config.yaml
activation: "squared_relu"
moe_layers: [0, 1, 2, 3, 4, 5, 6, 7, 8, 9]
router_score: "sigmoid"
balance_bias: false
scale_expert_input: true
vocab_size: 4096
lr: 0.00934
batch_tokens: 65536
seq_len: 256
train_tokens: 493800000
dataset: "wikipedia_en"
Below are experts of layer 7 (counted from 0) of a mixture-of-experts language model. Rows are named router (the router's row for the expert), up (a neuron's input weights, with its number) and show model dimensions 0-95. Each number is 128 + 32 x the weight over its row's rms, rounded and kept within 0 to 255. Numbers have three digits each.
After each expert's rows: a language model's description of what the expert responds to; "mostly gets" lists some tokens that are sent to it at least half of the time. This comes from a sample of Wikipedia text that the model never trained on.

# expert 3
router:123106091176126100084150129106158083150121172138149123111063142125079103061105165158135094118071142161201109112112078134175142112132105126119097118175113101102163171160091141198163157157090098047121127109158115111127145144142147167191157127150104175198152108106115110106141111162143150178
up0:127104110097167129120161158163064126125125194130115105135159136116157132111201136135138131120130145050156090088141154096191136186144147089160126100161168153155103139144138147095182111094117113142154155079143036106098118132135095117094138084158122158188153127103067152078173082140084089131
Description: Verb suffixes like -ing, -ed, -s and prepositions after verbs or nouns, such as of, with, along, north, across in running prose.
mostly gets: " along", " north", " west", " east", " across", " around"

# expert 22
router:057111070116156100126128107065170092146129160115129146092068146134115091111150143119115100102122099122160116184164111128164136156179131136184080144198102121186142139165073129132152167113070133102155137095138189134144119124100135152132085093102144170175131095051154099174177127128157142174
up10:172161114203129109107107137093212142137138073144105137136166113152138081054088113086135071080166114141134179152187121177141139131172088110142150151133120140186097126112164176129112087078139108127076124083131140127095099105128174149135129142059128136093137187145138123125073165096100126112
Description: Pipe characters separating table cells in sports results, election tables and stat lists, plus labels like Candidate, votes, elected, and semicolons.
mostly gets: "|", " Candidate", " |"

# expert 4
router:100127093122149120150224095055136127106117145137132127077117142123152085072133090067134106121135119164168106168176089153164144113146122132088094142128107128123190127123087122120149100164103116106129210052105112159127070109168150130158096142126144166129086095091164133147104152121092146214
up0:114146082076180097129134023119175157208147161152136107097119122176127096161166122074119105112085138196159116161106118171179133099142097154112118157156097179136130171123132138104109093136143163106109117192105124137098104121053155104133086134155108131141142136166109068159130094136089107125
Description: Periods after initials and abbreviations, like George W. Bush, S. 2363, St. Pius, plus commas, colons, degree signs and units such as lb.
mostly gets: " .", ".,", "°", ".C", "..", "..."

# expert 0
router:106145111122120107096154057103115125163135132092116197133123112104102082117129154140147063151102095117149125118186082150139113108178149149146112102099124018159156180144129144165130157147118139120103141135102190120139137036125165104154071157164102175150113065112173145192107150133128135124
up0:131166073110163149103149110184152145151081146166118135116102160177156055123107167131117023103144122135100087109125101144154126157121164189155125152118102141154116089081143097106087173072109177090073144101162165149144181113076125086180096150180137116103110106156146122126158149139130090136
Description: Final word pieces of foreign names and places, often Spanish, Italian or French, such as Iv-o-ire, Bronc-os, Buchar-est, R-ome.
mostly gets: "ía", "ón", "ta", "ado", "ago", "ico"

# expert 17
router:074116146131153115109109123070157100163124116141079161076115151165128117087141135097172115092092155090173072142155060123111162121163148135160141106139129111136166170125103196187163161135062130079132151143140146155164082144116123099082109122149093173132080089133100146160092064155160151200
up0:102144152151113118107132126107153098149134159168095143136124091154133116136140100170136095104131094139172167118148101143105159107144094098143151108169118146108076155118152167180113084104198123143118155071125157086088117149170116180080211126151093178175079120119098032109059134160132170080
Description: Colons, table bars, line breaks, dashes and brackets in discographies, charts and results lists, plus words like Hot, Album, medal.
mostly gets: "″N", " ·", " Released", " Album", " medal", "\"\n"

# expert 20
router:112141101138204142074151140135143104194152183169154132095120135112081098127082105100112085119124120142093098121098072103146139138114140184162105139177099096110145189180128100164178136143074090168141108066101150103166120163102166168153160125156125150148106116098120080100115079171118197100
up20:104106151076125145146103143137058114091033140131146186094141129108139115128097110123149121156108108124149112162073077220124101199121154141117110153176149121131131161126121171110149144126093110166143119184182141145126142169112110112098062158138099124108115171171036114140157095177119129125
Description: Opening pieces of verbs and common nouns after to, was or the in narrative prose, such as dr-iven, act, pass, mov-ing.
mostly gets: " act", " go", " mov", " com", " pass", " win"

# expert 25
router:136116153117121065105173122097109120157158157103128114058084144112119077091141147109150091129178129142173107153159114163172123120108123146116089163178170134141174115183136158159200133170128091089115195123100132093132110039094152136115119100135119185206074142108139129101170089142150156135
up10:075176068121099099151176136126150149114166168103158085077139162091123120141151129143187129164182128161120058116113098119126167151118179092088106097175155157108167153127107124146128085122120143202079120087099147181164167108107129126125158117114126094064132067156167112110126111097103203127
Description: Articles and possessive determiners before noun phrases, mainly the and a, plus his, its, their, as in "is the third studio album".
mostly gets: "The", " the", " their", " The", " its", " his"

# expert 11
router:146114111109107074097159130066149137177135135131091176088129131095084121139087113173163085104134136100116122142161116129174150135177165116119103143169154051124148155127100124107182153171057042116184183141148126107151103080169163148111159156146125122149148090098155159132200087118101095111
up0:148157145171143104066130210172171109202111086145161123106146105122093112135130110176175107109129128145133079106133088143087138138075084149085091106108116122152099088181107075105122111119135165126117140186153162118135117119119162093103149176080125147120115146077090162208155118198123119084
Description: Inner syllables of Latinate or Greek words before endings like -ic, -ical, -ony, such as test-im-ony, chromos-om-al, According.
mostly gets: "ograph", "onom", " According", "ording", "hod", "ocrat"

# expert 28
router:088096127135121121146178137059134091177127193171090122128102148159080132100077139119153108104140145135199063158168106157125173137150122112170091169122140120139140189140142098171152116140113106113124177156108098147142133054135140132088118116159060156172106076106103106152194074170135106155
up10:159154155094102169089138120082125133115149163145045139099107145159128141108175072121180136089092149165098101113151181092126170099134077110074098084133119130130184158182095145109075099139066091157136229107161132123115121116189150118150134154127133108186157150104109130140162140137111093109
Description: Word endings like -ical, -ation, -ing, -ent, plus heading and label words such as Championships and accomplishments, Personal, Career, Total, Cinematography.
mostly gets: "Personal", "Career", " MPC", "eball", "areer", "itional"

# expert 10
router:097131113109136095070146086080149082181170160115104170119104154146113040108069120108099120091130156091115115158166077181176142109167147146105095195167141094166179122141109113119164117131108107127128149120125108151153090108158138104129085097162137218146075120106167121166124082170155114146
up0:179065098118142174198159127067152116117111135138098069140158132142056071134077093146101116101140180134110081164128094118139153106147093164132157166137122147102148095132062120171142167197152141139194117120131157138179067133140105123128092093115138103133095105148122171147108154061159113111
Description: Final pieces of place, team and country names, and suffixes like Island, River, Road, County, as in Sheffield Wednesday, Hurricanes, Nigeria.
mostly gets: " Island", " Road", " River", " Authority", "dney", " Stadium"

# expert 8
router:107114104133185134078172117104148103132183112165180147128125150189138118084111105131163046156084117129132066132098090146134203133101125173165084187128095092144126138155133082195116116108146109137122171066107170168113074089150148155170140105105137149099099129115168150103126096094155113164
up13:160126133125158049143129109088107107088170124099119120154115138159082162077145180161164092163157118122200112155136146176076140116101137103073113141142091070048152157135127127116114134202134124134129157137161102132076117156081137166206144109109125084088172087136134133154114071141110135162
Description: Word-internal pieces, mainly r, w, l, h and Nordic ö or ø, after initials like W, H, K, such as W-r-igley, Bruns-w-ick, Bjørnar.
mostly gets: "ö", "eek", "idd", "igg", "w", "rest"

# expert 19
router:149130071150108106107166069104111117155133111174132107104065157119133110093091144087135089105134162137187173174141093129156127163124083153154100159176146113124185140139112135175218169158088065115140162059111162103127170084093154134143139145126106163161077129095102131098153127180164125156
up10:156150160106126126163190061155095112153118128116111136054081114180082118087140120095167115156103170110071136091173129186078113158110113176166128107151170122097129121143131158179107079118144086125161179078152109153100127188116134123128087155135160095110120117152148114135059160171102085176
Description: Clause-linking function words in running prose, such as and, to, was, is, that, who, been, would, but, it.
mostly gets: " they", " been", " would", " has", " became", " could"

# expert 18
router:106138133085185089128162104081136141130184170133147087075125134175119107096143119145158105114162131107131098145194113114176121071126171170109084182129160100140154078125061107147188150107091106107155150111066118115116037143100213175153121125136143137177121134093146125132158110148106122146
up13:086159112133203110164155107150169096099153165137131158190100112123154178091097084137151144123110159077144096117160073151165158116090151054125122095141182080126135127086184118188166083112099126165138177105115087177111118100084181136127074130160168157111073142112132137100157113131110112118
Description: Single first letter or short onset of a common noun after an article, such as p-owers, p-itcher, f-ish, ch-arging.
mostly gets: " p", " c", " qu", " g", " re", " gu"

# expert 15
router:150164121165071121095116143081183129104160122143090150132112162176089095120136076121124116117144115126124101176179081175129206156140125182119121100171101070117128155154108130126153123148108129131142140045144114146068070059147143177156111163137117177173150104113089130083100092173173143149
up0:110146143146098175095144121102131058164154117099160177144165197121112097116068086120125106179115156151149099135094132089170082180096116122141167096188140123131068141125099079140081121168102163114104129116093186160105149105154139153150119207126096092149181083101092133083175133148114157129
Description: Inner syllables of Japanese, Slavic and other transliterated names, such as Tak-um-a, Fuku-ok-a, Kik-uk-awa, Kalinn-ik-ov.
mostly gets: "ō", "ji", "ami", "aki", "uk", "apan"

# expert 1
router:101196142104146120144139111087106126117141146170113177110110159129089107103128169142170096128150135098173080185097069112119152156126145177176068127132144114165162152165096127103138127154030137087106159094109115090101123134095149124106078175133116207119127129139181088173174148123166146184
up0:172141139102092119119153137184128154130161112087064120103154049114151156128133127143090166116107105141136132116117161167121145145168129160132067086130172179062152184113168196115122155135152104119148171166134122124132138102081135157152142121117055125076131152146117108104036065156153088091
Description: Number tokens, especially the year pieces 19 and 20, in dates, scores and table cells, such as 1975, IUCN 3.1, 7 June 1947.
mostly gets: "19", "20", "18", "1", "3", "2"

# expert 7
router:134137118145100131116149136094114121167161179113153130104147157135100128096155096143137103087144116067109105159125107160174112102168168161162110133136132094144164179158105080174208141056116134124137144098070139088120065093155141197138078115191132162134087150084093112087177100123106193159
up3:146120080213158122118141137053113100121106147159156147088184140148066118152125107067168067137098143088174150116154117111136125133111103139110146084093132133184163129134156072131138139122167137182116122119088106080102165109153143128196140128078126117177080119129156144094040108154116151168
Description: Short first pieces of words after a space, mostly t, m, e, fl, which begin nouns like tunnel, table, tonnage, mill, tensor.
mostly gets: " t", " e", " o", " fl", "-t", " gl"

# expert 16
router:107164149069156092124112099102135038181145154143141128069142114130073118119110104132179069140102093108200098141113101150176122110098074150140092152122084115161120180156101125139159115169098088137150176126110095109174132140150176102129148120155089146136110082121115120140137082200152202113
up10:120143188180067114106139167074082157159110124166070082113121180158118101093085106135164103148125150112138091130178112132197116098084148100121109138146144114106068117159106116169197103101093169100159126155139132158145159132097158120063111091177090143123098111136171170155121128144178149066
Description: Adjectives after articles, such as new, public, major, high, national, plus -l pieces in compounds like Hindi-language and heritage-listed.
mostly gets: " new", " public", " major", " high", " small", " national"

# expert 26
router:125142135181120097103156129085159089175176130174154145126046169125059068136054115080109111102110178085167104135117109153133129075109114163189108095107137120128146094117128158121160163168118145108136157099113136109167102145157156074140166124141116170201102103098125102182153128182136154153
up141:091096099121134070151130113148108119143100101177117172154116172176088117124076145108126129002126125094156103093123103190128110194138103120125139139128151127131181116117183161073108128092118120073169115106107124149140143135091143134126167160076105140147127160113202097116133208125147134172
Description: Frequent whole nouns and There in census and history prose, such as years, population, people, University, plus plural -s and %.
mostly gets: " years", " University", " people", " there", " year", " members"

# expert 24
router:107134112092131105132166146077133079180177168163118164091139087133117123121091130079121068074172113141078167122107123179137168124140117166116082111120151121142140145164132113134167200088096078124148160101121128101179077153119173162111155135176110108118075137058152169114149071181142174104
up20:143058085161170089156068121086133112152140199138140057139086078110105129127141152100082117116093142127104164136085086124157129102175124134087098107170108105206109132163182071170087149164181152127127134113129144152121129179102092141113151166141150140190084124111102123100134175127148128180
Description: Opening piece of longer Latinate words after articles or verbs, such as acc-elerating, exp-osure, ab-surdity, comp, cons, dec.
mostly gets: " comp", " sc", " cons", " dec", " ad", " un"

# expert 30
router:124098091133143086121176110121111149154138130148119133171151145123062119117124091171114061147160128092149114130146111139139206116188113162125104176146118032183131140106084074177105103084065141135139196101082108151169115111098140148103106152133130144191114089108111191122133171123130100157
up0:137119086114106085153158148115093118177099102104119151132125119105127110126075155144124096151144090123146102139073128089177121108084178163142123130124084084144100136173162138149127107074098149172169076135146200162094094093177146150115111130125073127144145170149134180152177158242070110124
Description: Inner consonant pieces of foreign or uncommon words and names, such as Glas-g-ow, ultr-av-iolet, Carne-g-ie, Allg-em-eine.
mostly gets: "isl", "stitu", "reg", "itiz", "gl", "bour"

# expert 23
router:091138089098096108178177136061137106117163146124141131076103124137109117089110144151104080108097108105106159154167101116131166157161151122142092185139128126135143119176069082167202132116093126120152136152110148127109075083163233181150122132181127209128138115070151121099120111164112142116
up0:169116154102194076135147177087149156118076183122163150097131113152095171093119083156115135114142144116135165082137119108111082120031051102115107158150081104127151119097065079140200147118123144081106155139156153152160099126146145152129152122130116173143135121142142123116221164132113098142
Description: Word-opening d or D and some prefixes such as red, bl, re-, as in d-ome, d-iameter, red-uce, and °N in coordinates.
mostly gets: " d", "°N", " D", "-d", " red", " bl"

# expert 12
router:096161140171197121107145114109129153143157151100115178109106112152106076109092099141142050127071112153148073161193095166132119091122085151130120127186131078167112115125106153141141146170119143100119139070115167165085094073157153195142168095101147182113126099118122153140111151151211097113
up3:171159156136137085088144109120130108147116158137105131147191101147083101131105165111070184145144180147124095088140131126122155112155114160087139131157162142147085082139144095161114160158145150157142105109116104126088068062163127093073141127163119152151060139154187141079084043149179191125
Description: Middle and final pieces of English surnames and place names, such as Bir-ming-ham, Buff-al-o, Brown, Jones, -ford, -ley.
mostly gets: " Brown", " Angeles", " Jones", " Silver", " Wood", "ford"

# expert 5
router:136184074116155087112160100090092111173145150156141143067089162148105092079127157080141072098142131086171120168118085132110135161157094157114113162188152094136163121169119106156181157126071118109133163077083147089140089106121181162090105127150107172160100115108168109139192091150155145165
up10:069135148189152166175158136134128135122110143161120143100106160057110039134160104174101087133131117097125160098127136092113198155121154138124079132127168116136130141165116129122116109149170104103169139128194139066111113097122197129086070120086126160163150131170117115155126092216115116077
Description: Digits, en dashes, spaces and "On" inside tables, score lines, coordinates, date ranges and taxonomy lists, such as 3–3, 255826, 22.5%.
mostly gets: " MF", " FW", " DF", "On"